config.toml
n_layer = 20
d_model = 320
n_experts = 32
experts_per_token = 8
d_expert = 144
d_shared_expert = 128
activation = "gelu"
moe_layers = [0, 1, 2, 3, 4, 5, 6, 7, 8, 9, 10, 11, 12, 13, 14, 15, 16, 17, 18, 19]
router_score = "softmax"
normalize_top_k = true
routed_scale = 2.83
balance_loss = 0.00272
balance_bias = true
router_noise = 0.05
init_std_router = 0.0325
lr_router = 0.000463
n_head = 5
n_kv_head = 5
head_dim = 64
vocab_size = 8192
norm = "layernorm"
norm_place = "pre"
norm_eps = 1e-05
positions = "alibi"
qk_norm = false
attn_scale = 0.125
tie_embeddings = true
parallel_block = false
extras = ["capped logits"]
init = "normal"
init_std_qkv = 0.0181
init_std_o = 0.00286
init_std_up = 0.0181
init_std_down = 0.00286
optimizer = "adam_variant"
lr = 0.00126
lr_mult_qkv = 0.7
lr_mult_o = 0.654
beta1 = 0.95
beta2 = 0.99
lr_head = 0.00993
grad_clip = 0.5
warmup_steps = 444
schedule = "wsd"
decay_fraction = 0.581
decay_shape = "exp"
final_lr_fraction = 0.0
batch_tokens = 65536
seq_len = 256
doc_mask = true
train_tokens = 326400000
steps = 4981
dataset = "wikipedia_en"
Below are experts of layer 16 (counted from 0) of a mixture-of-experts language model. Rows are named router (the router's row for the expert), down (a neuron's output weights, with its number) and show model dimensions 240-319. Each number is 500 + 50 x the weight over its row's rms, rounded and kept within 0 to 999. Numbers have three digits each.
After each expert's rows: "comes before" lists some tokens at least twice as common just after its tokens as in all text. This comes from a sample of Wikipedia text that the model never trained on. Tokens count by the router's weight.

# expert 3
router:527480459509532551532432534446422553453461535523594493534377529436463525439466473472453537613606502497537550446490543516449511479480537499502582383498430544431547503530476537466495467528473471465589451456404482576518498486499528577475471533
down0:413455481503559503401498442456500605482536552564451547561424454439506410471543469534423512469386448523510479495540475585587552479457538561542480553493616493493465508416463512527534645503517555630416490524501486542513418439487531435499464519
down1:481593511597511447487551472495470492518541410498495540551501544449522493599478499555538468411549477498484619493418466530510488494442498476476434527565539529433485448513427451485472447577498560453590582508554536593494427520434505420538417530
down2:447566541452478513450463478479427471549503429569490516445458346522527398536536418488551481487501540469480526539497502568488526452471512502554469537471572457580529537537528484456409447514503530494439573453517517551450528436472521583561492553
down3:507495364534477450543544437546559592489451509476653502493389461454565541485469499437440415391443433507557555438498477452552488416513541491491568539578467536524490575531537470540581519467470530525438588486558534469489547511488453537482481481
down4:496554489513351513475499641516426523471422420438484546552458468480534424515501497416507613423487513514418496484516468482508479524497467485544471418517521544467504490424452457507452487485557472500393450464512444500590536537526519477566388497
down5:420479508512486514514412435479535609496509421506499494548469433452427545469470542458556494503425478518483487497520433488460558537522482512526501439447489488500508448552497405537388557441519496593470432523551507537510530478469565521516451537
down6:547457521484570517559570510514519528469566544621630464548516482545549472497574542488461513472495519514465544528503429616613509540513494450427444505462423491537525571434520513493532564651542589540521531540471552500425571517486484473409445409
down7:446460575496524478490478461476477543520521442516560501465406551505481521502532509522552519529471438546517515443423501441473523482492495427442473419495455476490601459547511429537489472530604538494510537538496469513529486477504429617509549519
comes before: "1", "9", "2", "4", "6", "5"

# expert 19
router:468476502511550469459471444453456596426443489493517500422464482497521476504477562587468501506509456433495495428425482441436443543479492583535530478528570405526522456428559511558504568528533501592497483498515615614540524463460516473497443450
down0:493495568453532506571498519530561467489485595436498606517490512404520576511376525459516506521504468541412551490516551633484521458542464490484397487459548415600518512514469436530486528608416474532568420500504549517487497489466433498492523560
down1:467481547519480376616528625508486469497478460570416524537511461465537475517518403569527488570544527534552503481499526414499478431500462598455474558493560519447397571527438513450519517526476449416466494420540525516552421520515387510481571572
down2:508467362555475518561513605511503503514521485398440465600623504517452601482466495532512502567587519585483494497438575515503572475511513458501463490485474510474491425620423418608460437451437436504497498519492439538518456598498437549518456474
down3:426515480495444553461517495481452521449519542463548455435550504599514561462419414544417498539568528605529476508592465487507565585568427512484505533471431456550437473492547498487427463543619507366480517479531465479464430473428586511479517557
down4:526579485513484451407400533554398495460530428501412449499532438488518493409510486434505457411604432509534556449541519548493537538493532366476517499436426506491534502633461587517433508559467580511531586525492499441494522449590628464482578405
down5:509515546546454504468375562470528562435529524521481461488430503478547416460553612583454480607461417510418538548493427522533573523497409392495574474550548549573475552521538444578474482499538389530516432408403556415488442437461446426530508444
down6:483567462540532474564552457564552483446501496492489435564633464454446495454535425384552452467446501534521455575486514523531522462527438484417484481553470411513488536561509474503492505389449565492551629558482498409467398532544494486469531586
down7:503443531521510581552514507556446501583477459482514583456474478391466510531534507542530401462476491469444578440401505566482517450505552462469560443600552533463518504577505473485519467430569516388541472501468527522457460528473568587499463501
comes before: "\n", "==", " ==", ":", "===", " ==="

# expert 14
router:517366468480488526470575513457463453506524464433511492487545487518476527414439536426454574489529481409561519478565473460507504440557516505454558485470557428525472431383523496510596466528499516560445511552550539450598449478495408530476510548
down0:572405477534469474467488456425392403482460454538451526504496500548437420507539422460435492537602524561523569480513405461489521445463500502463400571493390539515488518546466540358483415587427532482553432512527529400505485390576427486415582540
down1:475469567540542428523376500489518299535478467458568556511555513443496508415521519549554422561424627485481487563540556516516504426494475480470496480488445516488503499454402512574469453452541478513522497499479498601464569567507445578551455517
down2:574429572546430559529471474463499428435482465518435426421449501466512551502570489546547500578401493547503442544478569511440438433534578478564551468551529472533506429533490405479504633550528507498500563516488515544434553479453401497561622537
down3:547526473483566458500587452452608647507526551529537529450540423500517393516441528420491482442503393427503588558491522487475557541500456486408482550476555529472579528554515550482506473484508438497456479461488513481461420434425464501518560539
down4:512459465516541505542411538526505519572462482442557606445502465506501471503452461509574404424521555411476518496509514376675559460464481475465444569472476468427578518501524462463458508529493548541415449499486478596575547463448488559469504503
down5:492437480544412486472532465597502555427492365516566475527454543466396545541414529455589485598479593549466501510516465444581473502554495452434478461542495583443464480416488452501549442598485488524520495414525548445460430516498566525605514441
down6:408517486585487498463477511560473600485428411465431508470505418519509486419553539515597519477404555516491452479441527434506529529495419450396402574558452504554466476536538518507444464488534480419460575502470557526547490443576465417475564608
down7:558442477463434562467430488448487578522463520430438464535452486570565510532555496622519495528559477530536535555471457583602466486540531468483502531526457479539498438508503542498477613440542442453405523464554531492523455453482505517526395503
comes before: "1", "2", "3", "4", "5", "6"

# expert 12
router:555523492644524505543527579527508472471553486554429426473477528534580521402505519503476402530418464595485508498467516519511528487508549516486471500556607468472520504506540641603432494497504427609427510514468476521407574497541498525486514552
down0:470507489508442549464496425541502386435525481556445507401452411494474437537476466439469509508466391477484486449436529359491601514571450585497413482538576581505478480502423529407588434523383482472463584523493507560598473461493445506459483513
down1:494568556561534533490526457390511453541508453528538560483457459515476531570387445510494517495555490485549470454463581550488435568552489572513506562519549482517528495522409445411496452493476539493474633486561576537490489556512502438476471630
down2:518543515494538522528459562441460466497464527434476441488542448555421474491585501356426408452525518501504462489501591515485457421505523449579499572479580497527437529550560442569510589487496545505504451568526542556426547430522546525440434468
down3:525460500418458481532494482492507488482499561475563449526537477377404558386477428493473493549480559550435496469505465494486472522463539525502529525520403475556523548546477549420514563571470529506451465605494406533487478412439552481557444436
down4:482448481435318504525488452483490599530472421479500481408539478501528491581482437616501427503478534458491463577460483433483580522480523467538532547497498486457524494539498598474455494496448584485474514548477418530473475473479517430519469571
down5:493521474479449400487503471457505545527535546477558583535484559435404531445461482481559570544448466515458551538425381593517562564519530433484496517550440501457472563464494557428518447484486389668589440508499472472492573436430465558498547540
down6:494590487431555534528602506469468558481453435428518524569461485506597438565458570551548467540570492518453548523453466452468383528406452538519529369508535502392507551537550509424465531426542593468528550479585478485520513597527505442530504490
down7:578539433496601429490409478495505505519548545533456494561469523529527529522483497596518486449447567475569497483508488531484454569461463561428459517515589482483519540519537477491522427451420486493539527509568588532469538474551484473468484467
comes before: "-", "|", "1", "0", "2", "3"

# expert 0
router:460548542501563438463493533541425456481566493484506512458455516467584462565494570584502446498623422499442511526500419460442401528491627522445529511512512544491567528502567487509410500408446520401468530458521539474439384553405566418499469445
down0:508493600434508513483406456555457519505537534500509396511458461446483532524518451407522488468470540574508541462499566414461461390567504521537552596495422484467473568522446418455493537568486452546541484491600612521596438426546491550442514467
down1:513375592553464628496484467442440524484496473528461431468570510400552428554411544500527430466428518560489469529474487455484529501524540556528516535483427550451455434448472529462566403442543472536505533477608515495507531576522546429418591508
down2:422457538592490524468487503579562703591539545516519514487517463534498415532441471567539522556484515469557606510582510488571435571440492525606522480519491506469490372505442452472500402502494457428489464530510568589498594544639484558586434541
down3:529546508553491497525537452584478607427434405520543415506476505470407556449540425493521496522447638449493508516556607527470488433501562411502502451509500425466498472515460588514504571521462445534548522442510460491530425415476378478507541570
down4:479354590526518492540509478475504563479490573551513526609434478480462519482510467475393514447413560472548464418508515528534474555448532551599567484356534531536506541432582431465503504415430511543546521508537469581481587484602399472508536528
down5:467495572461499510477593473548437461539531524510428497386561575487540524466443510489476528552573558440592474499429474534562472476535543437437478459419485512555496576453529528488510575503473461519546475508484500421519529459382578455451515447
down6:421535517568478462443462540377506535485399506429386481373461527505507476492513450499541465492516587474506540548488572453433561478468554536508480410578486529464427430462512545508491490460573600456457524567459540508475552518551522566560468547
down7:555438498616507504432454478571561593528577541456553433452458439518488523476473481502471515485430537560552532494612507536514569462491527378528471506446541591514506493511565381424468496520519487440531529409433555467515550547564437473564451595
comes before: " ", " |", ";", "|", "–", " /"

# expert 4
router:489614514576545549423395456478454511459456436463547477458487549490460480503508485492543489507513452449504392592526470492527457552535447488521506481478495539512452416537486441494540482473419493438512565501490646486493546507488504595528478567
down0:473469391444464489385453515510509623578520445542536459468441559531610490494485454481522476524475511413540467501496565469575491496447480392549398474425460506487545463484427503485374531491558519438500490485580498458408482490560503461493415422
down1:448532497447497385570536495515575500591488350477549470458582446556607476479556513537532592589441489574574428498674544566536524528522501470447423503511500580491504498447381527433392498502422529512474504494573487555516424434480496460521561504
down2:561480518535495427474564573582474484567645519613489462472465546516554472522501478514496443380487515544444511428494508421514426401389473530519560475460514493463456537583562565464426513412454534506402433589446547582490437506478483487494566400
down3:541535518418419439477618571470560558505602439538513507549572536443500411461474556537458450411474547487454481435348490591543518461570463478574490564582512499517548527467524407536543443542556523475483402529510548476461509483502501511467478498
down4:450541577471386495584537587470515529583492396465489525439593497495515462571461506438548447573496493625537528506460540538564608472490467461461515479506445436541575432385447556487389361567473533472493428474495523513467422533436519467536428525
down5:434500559584605553507557442540529532506505527480458605548559522394572466459452531501565533395595501526538526461495367571486450501521468583452477469503517516464569518484503495512445634396505405460369536452429494575440499502539515573437400432
down6:489500553459429489475550420493496475490427448490521474484525396448527551584400505448480495547417472440496585530458492567515545470505406474434462586526490609453476498465494516532547481559482530435469537442480545448471493524416538523545501549
down7:529648552387503497426542460461458518581487486519525536464482554454482460489503467507398468432609519515570465496472499440399575505445437506477464502509543498395499486505356523534516520531486521564491516519519501546480531504509506521496440444
comes before: "0", ":", "5", "3", "4", "6"

# expert 26
router:422529513497405501558452525485602584577502482530486574553520545458454593452518407475441413531522519482466428495459565447533569536465524482627522441497567387546483476508451465602537467488414520428485472473553465534543498587498451436515510587
down0:441478472461367462475490543491451556487549582506411495486453484543485546516571501546502555566459562479586492447449510484503531504500479453494394512502533511538468520508580460498408521455483499589485510468503563551431460513489519522421459506
down1:484394506497486435545425516545519518538594489543437507461479408451444517417439510502464488386461551504480521422403559501551504533481513458474512506452485494564478598520406448398502392528554535469570476509564473513522547529640557461598535428
down2:500461555500468500548440521442518352551503413443496507512517577486466533389518562475484493519487520428501495503560562537549571528534443567417389521556508469497408607472414573469513446475504525547453499451528437407472500536592610472440547520
down3:493508471416472576529495543513377439435469465478445495588597497522635561466436423518521552553539459471496454509450463604568455488546492545504472432440478458558505556510463537513511431577446460454478528400562501544592502519474509573554527538
down4:516534471576479478515450516448449428527561494450485455495414574591496456465511362451497454499557507472475441487468511460562498440445541526475511492509524537512488480587503538451450541459493457432513551555506496403538515513563468509506413576
down5:494549421429477502413505556432397498606539459536470498539610495469561472579597528512599515568473527574500502443415509506506594541554541450477579555497514494407614499473476512503455522602509536470485511591533493475502431414514487490492510544
down6:543523498525520510455499479463488485490479470486537465460468513538434470517530477582450499543576485492560496460465580574477517513508519540429498442486521452581510443502441502628412474512463496545515528504458514552574435548478489499455445524
down7:439472535567520491552451574545452434549474364466486558430557517476517531572478537595483594522528456410565440506553537487508480507466459569482508485488495456508508455420485545514523544387567399496472500498528499504515536492502575465506497558
comes before: ".", ",", " in", " of", " to", " and"

# expert 8
router:511483444532502461502554441492449579503483517523495449443463483531563506408525452439545549488467483570427451489549649465545448523450541508442536441442506591465508508596455503413512487452502436439588464451457478492457435490431528453494521573
down0:479526495536502527484405430447413478501506481457509475409517506505431528590520445472500484513596382485404493587430550545499616503546428446440481489499479509548442477436480534570455462507505538472483541491475454481529556449470508542500543511
down1:515562475439527347461477552623533529555529390424485529474444401469540442436492516534523486463429520516585497489430490555584501513474459462434574477565485485539577494512518483538526575422489540486562437503470502518581431504508551506504437577
down2:540556496485577492537614512406571434543476500492504563466495511482490526468558503528543530581538517570505484472533444525517553509585453470429583457505469427384484568492424475520470509554454533481539412528445454549536495589416486481560523533
down3:569502503474511452484522505481423394509503500510571549510536434438541395538540471471434410473627513574483518499537590517431580469445574443409443594489438447481411553556543492425520449526509455388458499564516544516500546523537504493472449592
down4:480547482493460563499624490542509374534507523548516477495516545487571535513501530520514544479433505482572511508471509484496500466523438519563402503503559513450523454471460608464600495473474473496505487525498475534519441596526448531563464564
down5:519483537495560457589467509335490539461537456501521542508431495483440412446446452527443539523472457548484503470519511453577565574429481557458509466604547439507575603590445543531394499542487506480447423470615539469548492508540502446566577555
down6:417478588469503562355472507596532517501488543572423501550419471506416570435481490502514462541504555480492503543507519439431457442483502432545467534493431553513537533446462557495500512500468493554453507477529546531504500483587505598490513566
down7:477390529497480451509451466480594451542481455556466497459516436511449501508541531514499520574514475435527525497529549610491529508501450464429509530540498500488430453489503483488460473538510488450499506517518505575514529488485498502522499563
comes before: "\n", " the", " a", "The", "==", " The"

# expert 18
router:415494454492473594479560515478507479476540444530466525534529614554483546477560446450529474518523525444540461508461421514539524457519528442611520466512490436489413486502545568646582474546513395505519460526552531469509547553479480518442558549
down0:476492530506470477485561504498543559511463475492461551542504493491415501495535501491504571526461505372560411536517523477528556527485457433499631481563477537467580430590487457518486481538439473469481481447496497479538525502512496489486439503
down1:525526482471488442437528464526417334418481523481543457571471530483600528432468494460424481555481494502469483450547545442488507583521462452576594503514544582485453429475481515420464574517484423544494522524548510488476444499468519564454452566
down2:547508510461447443538512514538443494558430509389465488468516504491557558460525480425455460531476511570529565483420545545574418497503530534457540491451532586538535476495437501453534561480562472487510544518507408462362506497464504568438495563
down3:480514414547457498592505566576496454531530548543523504498512449464471469527513561563508538542536486500496540480479537442459433545450509494448474480453518559521487549532533509423431457470448583549487514464492428528440514475592520510507462466
down4:503555484547516503455539428461494486361490505500601491566486510506512532513539428579483519557536462474461578445545430559456460530543609457531490520578506503443552444507588467518432480414497505486455464482510480524495540501548488474523477562
down5:459439448559536396537434573486428457502564532518530564531467547477573490391554531560506563533488524481475483492519388494567520524495536465487563515421495493537493487511538506452441486464466494516494563521577623494468516407548450559566492472
down6:551621354495433434522493494450485420510470490486470465531444593465630463496499496480486541508525563471497483480541460443513495434510557414560637398440516531509447582457468513498535663537426490412502446532503534481541577413487497537557473447
down7:554404534468619501440493516419469432565483498463493535376509513387520563550481623481489505497469511535571479532452523521506452469478485503406570461477542514488464452485454532524465442565463502449562545488526522504516505414460508511465423467
comes before: "s", " and", ",", ".", " of", "'"

# expert 1
router:528531516378465445498487478538463465505486573450446527529484458412628514548544483509553457499565539613601491462424588433542414518474471510543448486538497470586486515517481502465417550483431433425497567570486402549520569548518516469568492628
down0:468478496486615446498533506449480396555538560429520501517497525613511542562492467477532514502441477508461444494588578540499558492486457461542573448504480533482478407471566419435437486476454469464470422497486523449527409533571484437513478435
down1:570514458487538515529538511463552481507520513521527523454538472408510497515540527468583459538504490529576485517467538551512465498560436430433474527459558430516425425531487497529539544568420571525532537451536476567471599454523486510509464468
down2:481598507467509547476554523410539524422477536512509479448403507555501546478433477533446578524422513416452477475482440517587590477495550508493503398509418381397516529484558515565505445568566476499506496461455508554449401442480580442387527501
down3:462532504521508510563515492530494446534528492515510483469512547543445468577497450636592509467525431394456535548490573462553455546532498498526500468547543495410444569553439473485544489523492526468509491481538448549486478540561463448556497464
down4:473564470596445568585468483521468479472470543532488522474547538559567474535519486570495509448500494537466453501578514597517596572362513475484576430542538443485498511538517556527429582509528499483492441511517441567503507548435589444546460446
down5:502464474497458477509512445459499513604546520542549533566491526556543448504509480452541462436512504431443514521543465452438555533416456482527391442472547529529461421508508585479425428529535599510448513521536495570539481457522469517467457491
down6:520550528444447537506507589499503450468519558467500557423408507528591536529550513513537507482493517491495497507495508561499390442473536487450478512472539517531442524470461462529479472438473515593500514527440429548567497502516537476557523479
down7:563525415437425543495495491481505557430455566491535476495495551532581560516526409522511508499515472531536454468445514481511483489570426612518486497423574518603463526581556498561588438521429588583531481497419600547491514485442550498454523428
comes before: "ed", "s", "ing", "es", "e", "er"

# expert 6
router:579459532551534394494527558511528498494564443603511585507481485434558516462608488498570507509500515412521507476553514506513644501485534500436504489449487541555509546458560512479476474487575441579479559484534385495423458473467486446533551484
down0:579436460506511458591497490535556556440604468550548552566533371512547580550556456588400395524512492566501538475579474455444398472531537436504499498543500522540489586626451551454501524468579554519436470517469516456525487525503482542572504480
down1:487428552525521484479456528449472574485491597545394577511605410475532466442460469480555438497496395501420480544557471515486466556481475532548483491500462496571489408603515427456507512544481446581468540505555564520641529417444510459516522450
down2:527470511591475452552614464459601413529461539575500549481429514588551526513456468583523425509533524529444509552379520607493548502393526450443470418493594571553509482387516496511617458481408535503455568447471426450482440545479552470540482556
down3:506523524517563566539463495376568466496558501519437572441464591583510460509535490457465563541549483415521431478504524463546554536448531453575554491458473471614525485475529485589517531518546553510551486442472546475550472518551480510446485509
down4:519471407469477508497556477464482465406485466529570504471485463541493596514478354523460579548534599509458496526507495462562476549405496467508471392543396418445417500511589464526554513482566467494498460472506537551569474504517499480516526470
down5:501531481418511598465498482429556552531497595432437496437429436449443559556464439519576436544501493451479458479514620502497523478497454505538502490504518507450504375521570618469617467498447526409495506543472560383552555532594488409471583518
down6:526509433546532561381523519427478487507454454519438545440487478584534524496530497574449524564420546571511482627438554573460471516566556473536469545461513574482543398552552410508504456444499455484502474472412549555516504480485543481395399521
down7:537436531487482486503558497466537456448438510466473671520444426500532550485522474494479522552545505540443515602463514476498486535467541524534557523559588411537497479397471458578499582500505541433463472546487433451592497487487497504530476511
comes before: " the", "1", "8", "6", "5", "7"

# expert 28
router:534496531570410448513500630480554528510476455472482462441574452519486511492494547470523510515443506582497473544563487443509527463465495435477515533564496519487579544477407522565502501486489533568430483426584471460605526408548558520563398470
down0:520527458465506492425428434486505604515462392462463452469388409420440451476529565499433536480566545582513506545485403403527490526452556441414507446431535470549530559509457486598457499567544565512569510512506480530497456470475494475519464494
down1:486452412516482561524451380437482503523574531471536449510483498490503587588508528412621619503550527407554477586530479483464552659455483443439509415516473487413484457461462552506479492502498497411446485489432534505437483451490436505594575556
down2:473573533502438414478521521489557535489534540536543469475498502501482504487545563491457516467448497543502479435449532466520507544537493501594471481454534510551528529532547488500521498517383464501532447461549405527517493582458470527554497564
down3:421469596441523490562568510487490562414469489557524496473512476514483525494584490423513503482496540459592405439484485457538580568512492547573456510456547468540503579457449436506400575492470486494444551478499524430506528518432554535534454490
down4:505480480486393525444613528470573587509432439468548513511572488584533560582532504487523566533478512529448436526467616400483546482437591485545546515563508566480572466494466521448444489450427470451380568480581599484438466552462460422483513538
down5:494483587469509480484560457558529459514475558485498488431477537470512453450438513465495485524571500413502452544433479516516570436522574474412541408520530445480609541442511517471580553547529488539439571493513511510450524518494537490516416414
down6:489498563540527439528475553446481580472515461517533600423505540574482462522445477575468535391478480474611540585418530552433469526477539446471506469473469504479459529431439497470571528484489440524462501432558472482525518470456408502390511475
down7:500414402448505454540420455489477398452476439483497556476427446548575449565542461493502549533509484459547566530544570469418508437469562595506511532550487472406425517420463493415510431508525418544467590565546449500499436502492549501489485526
comes before: " ", " a", " not", " \"", " also", " first"

# expert 17
router:508500532551503391540492576490496534504555492517446491432498489500584528513524497453434428466501537424580472555441484548564414469508452492520493556511529397604466397576465476460381533417572549454457464482523491521516557537607489468558558446
down0:485512442536487557422458486506476516467444526447486473497476478579510461469421393583561594530510504464476454529526411511582525567444607523458527529544522555505551522478479566547427504527583458521491490483502429518578487489389468438567509527
down1:473537454492513625456474478468532422493502521422496486589596415541525516530506535506551513509566351578406427522561502483512520441376501529570557570533500515519618473523478487460522460458509561613491601496406509536534524533485457494360502531
down2:454486530623456498472512441538492540507535554381485489530540443525467432488455489485548464477587510574513615458560446494533457579454474536535548487477492562477631512513424484542541461489491599438576517460473475450604529561429556528568472502
down3:490436544556484586482486558498497566561390524448505451583554453543474485486387575543584442469542467474437452532501447470602494541586476554533456444532516492594632490516435588565542565461442477445549572537499564522445542542464455511509539503
down4:484445489501519516529468463522468514496507408512456488527406484509517435598501507458479448486509451572491430572507447497498541478618470470504544492430580474507402468538489579500535476625494490512547431489470517456537514463487460529425604518
down5:519471512534427512432546512476463649499474489580503460620531560546528423407469488534547512522540381521486574487528502430502465536413535535508452515559475485450570462507544599503466476466522498495572514476537535484486518514419474439481545574
down6:514467492458391465402501354559550638456503516467458487527483439547451563510492505521561594492463422488501422531524470490504514403557507492436436556571569454489428510508524522465457473548518522556468489543448512389480490549461452409494564583
down7:559453491485548492517485436527510389403504499524562532472420469487579546442481580480437505578569542475627535508526435507467494462455555534500526609442474409485554504537538480504446566469502470419521478516432496495510538429536497501489557508
comes before: "9", "0", "8", "7", "5", "6"

# expert 22
router:438590489451532467406522593555490608480488532508450545516423470584456480454498531439502539497454593442593546464531497540428543430513471488567468515436477538488515527567533504526585517495436567450501521447410518518440437483518441444598587430
down0:515531511455505441469489471472469534525563500484449540586487486568426590497452403533550534634455540477381567505500392496510507530565491463534421512455458484550412465404508444560582420455457515389490488462550394502503514456494500538564512475
down1:515461612490505530533533487536523490484434537545564550457465521464538469507471456487538479447366573566478516559550460520536577551574496398429508513527437516477484476428491463503517527533457553531500416457454411473505554521495553507527382542
down2:546563505555514546527554518377483493498533473402595521518558647458545395469518482539561461525457496505411505570489465424466435525503434506537553441473406475490453535489480485491573503512477511475551496507624553554504510530432504538487568545
down3:497477473593519551473543469454481434454473456451518488538504531480387430543404484462461525528421562469482431530536456485415557568581491449431504601534484538433507496494461565559527557504496552570568472532433494515535557501400515584520546475
down4:503504474519589447533504404532543405450478517549454505554500498482475509406535452519352531499524458551469424396459541420498482577523463500576506458493449519350443536506506513512467496465493523644508500478489537588538504572490476533438528483
down5:512458538377463499535500493460568467551547403502410531544443423530550526416398504496538467573526495419490445521540495547554491494451491477522472475490498511507372412533498474554520513489408505519450493490524506462454475431550481573554474571
down6:439446522496514414423520543497448549468507524584563608554487502441506484458463470448400470521517471465450544434457443505451560448433445435531522465486434579460420526507438449521406547539498595518472487600516529520530421437516531512495484498
down7:489524521501594495398451494503580443464457513449521532530485608534455479433533561512531541559598487527567522495585496482501592489435539512443472408484489473538451523496479541533507521514505443438533464506456526453491494538536427519408527528
comes before: ",", " of", ".", "|", "9", "8"

# expert 25
router:538529514539573542438448465514480510440407592619515465577435510569401460422517475421509566548508506433523549502598620511538463519529519507449546482470463540512523520537452440512527527532586526593516448627428512540525516509517454513518484478
down0:488519453536491487583581536478499412465539526537413548480524544500497617452515524474451526493522574479497482405522540491485464464439481496618438507502451481510475571530460535467438417489499476521468568411547428502568491563472420550499568531
down1:545479476506527477462476569512597463524466496481593491478497515553379480484436580468393508505459556473577502517440407517527456481554590517458510511532521429456492486505593505548424396405504468415532546444464557524531536605524566515481486486
down2:480458530493614550370420453481378496504545504440454582449498561410536429579498553511558477458490470558491433586556550599484488539567480542532456568514503400466571435457528462586561469460550440496526561538545454401409492479530508442544548497
down3:561483548466547411546488448517507588456544558562478558496419502491467579567473580483506511501521487469520616530437497504504481458542433387532542509458526533564498570442473537443528467487493456487444434583522522393515521559523546522448405522
down4:542447571439496442558457478466493572488532587448526539512412550571519517495464441446452530478493463517455604479499442487476427500469467489560418557559412497548504546488492425444370480519452440582508545540490455612567508477499503481445546497
down5:504554440441499529492545470479481512524496596449503432601468540398575539621436469576554494484503482513420526515540511550520451483528493459559466536527478475538498458480530465551581502539515504424432465537568481487485519468533474545469535594
down6:520506557548555485536523462426508595585479451529498461433404475491575413465523487484532561483458463506462452527503415524502529556424551500543451533565475584566514482580512464465475451345610474551612496501501497531495407547446524513467493580
down7:535555460506477523489512603469444505516455410511539430395439493530488575495458524446487529530596424493577513632498520431427500523491492484531505488451558536474368520541496574520550493439486461524419518478500436503427503503424491484520486473
comes before: "0", ")", "-", "″", "==", "7"

# expert 31
router:470571561558445522484550452568534509499520439422566499397546518563445487543518477456502526410525515616441476602567440553510537432608430479480486497478450598495503488430540486496476522420555501472461534486544365525516497486506563496518395520
down0:582559478548555531458515555465456418471527441459522371475482387443472604554518507559558593668556486587537435517509476539538484503451506481480570496505544553418547485498615603523511538461494481544406488521421446500561609576487596522494478472
down1:566425520470540424528453442513429570459529495529430489531427471534482499503511481470479480478437457532509581423463420587495442551387472620533483572505577507528570473467528463570388640438497549523540517583453519454414483376431598397464535477
down2:491557426479561523508407539486433500515437454462460384437493409453614508498466535504537511450586537437486615538537494477451634442496570515547532557466443508504559556422610521407510535528511521485548460561455514585473606441618480499444515582
down3:517444579427525427529447607454527590527482513500419424448457559478579492557619500451559532503567473451580435433473562460567557535504507559559503518477432420503457560560514421526383539568486484394512528556511476486529514537470413467489504548
down4:452490608549536507466453575453401564469537590462481616525517521534523628445501527531495519518457377692522533500519459465493522484422478574481415538501509477523511526480460421485426567595469507497436423413568510547624442467475551533510482489
down5:550479526489661662518502501392511524582448525471499469452453471560461561535458467546561518539459496575514518455457414551389523471511514592510553522575508560571526535383496544490473541534426501498527425561434514489415514512527417511482557443
down6:523543435537494564524624589387467436426495449519640406540513481551497462560530504594456564375454463482471451495562582517431475422486509460447564476461436499504577533591566535547589487523441440503530552542464552478523506477537535539436539505
down7:525519500518568570554539481461476527584469452452466519509434446479499569445510580491446530484514423495507502397465462554513540511453488545397353598526460494573400577484493521468524513556539545557545464515491510517508496511595552520406501536
comes before: " |", ":", ")", "–", ";", ");"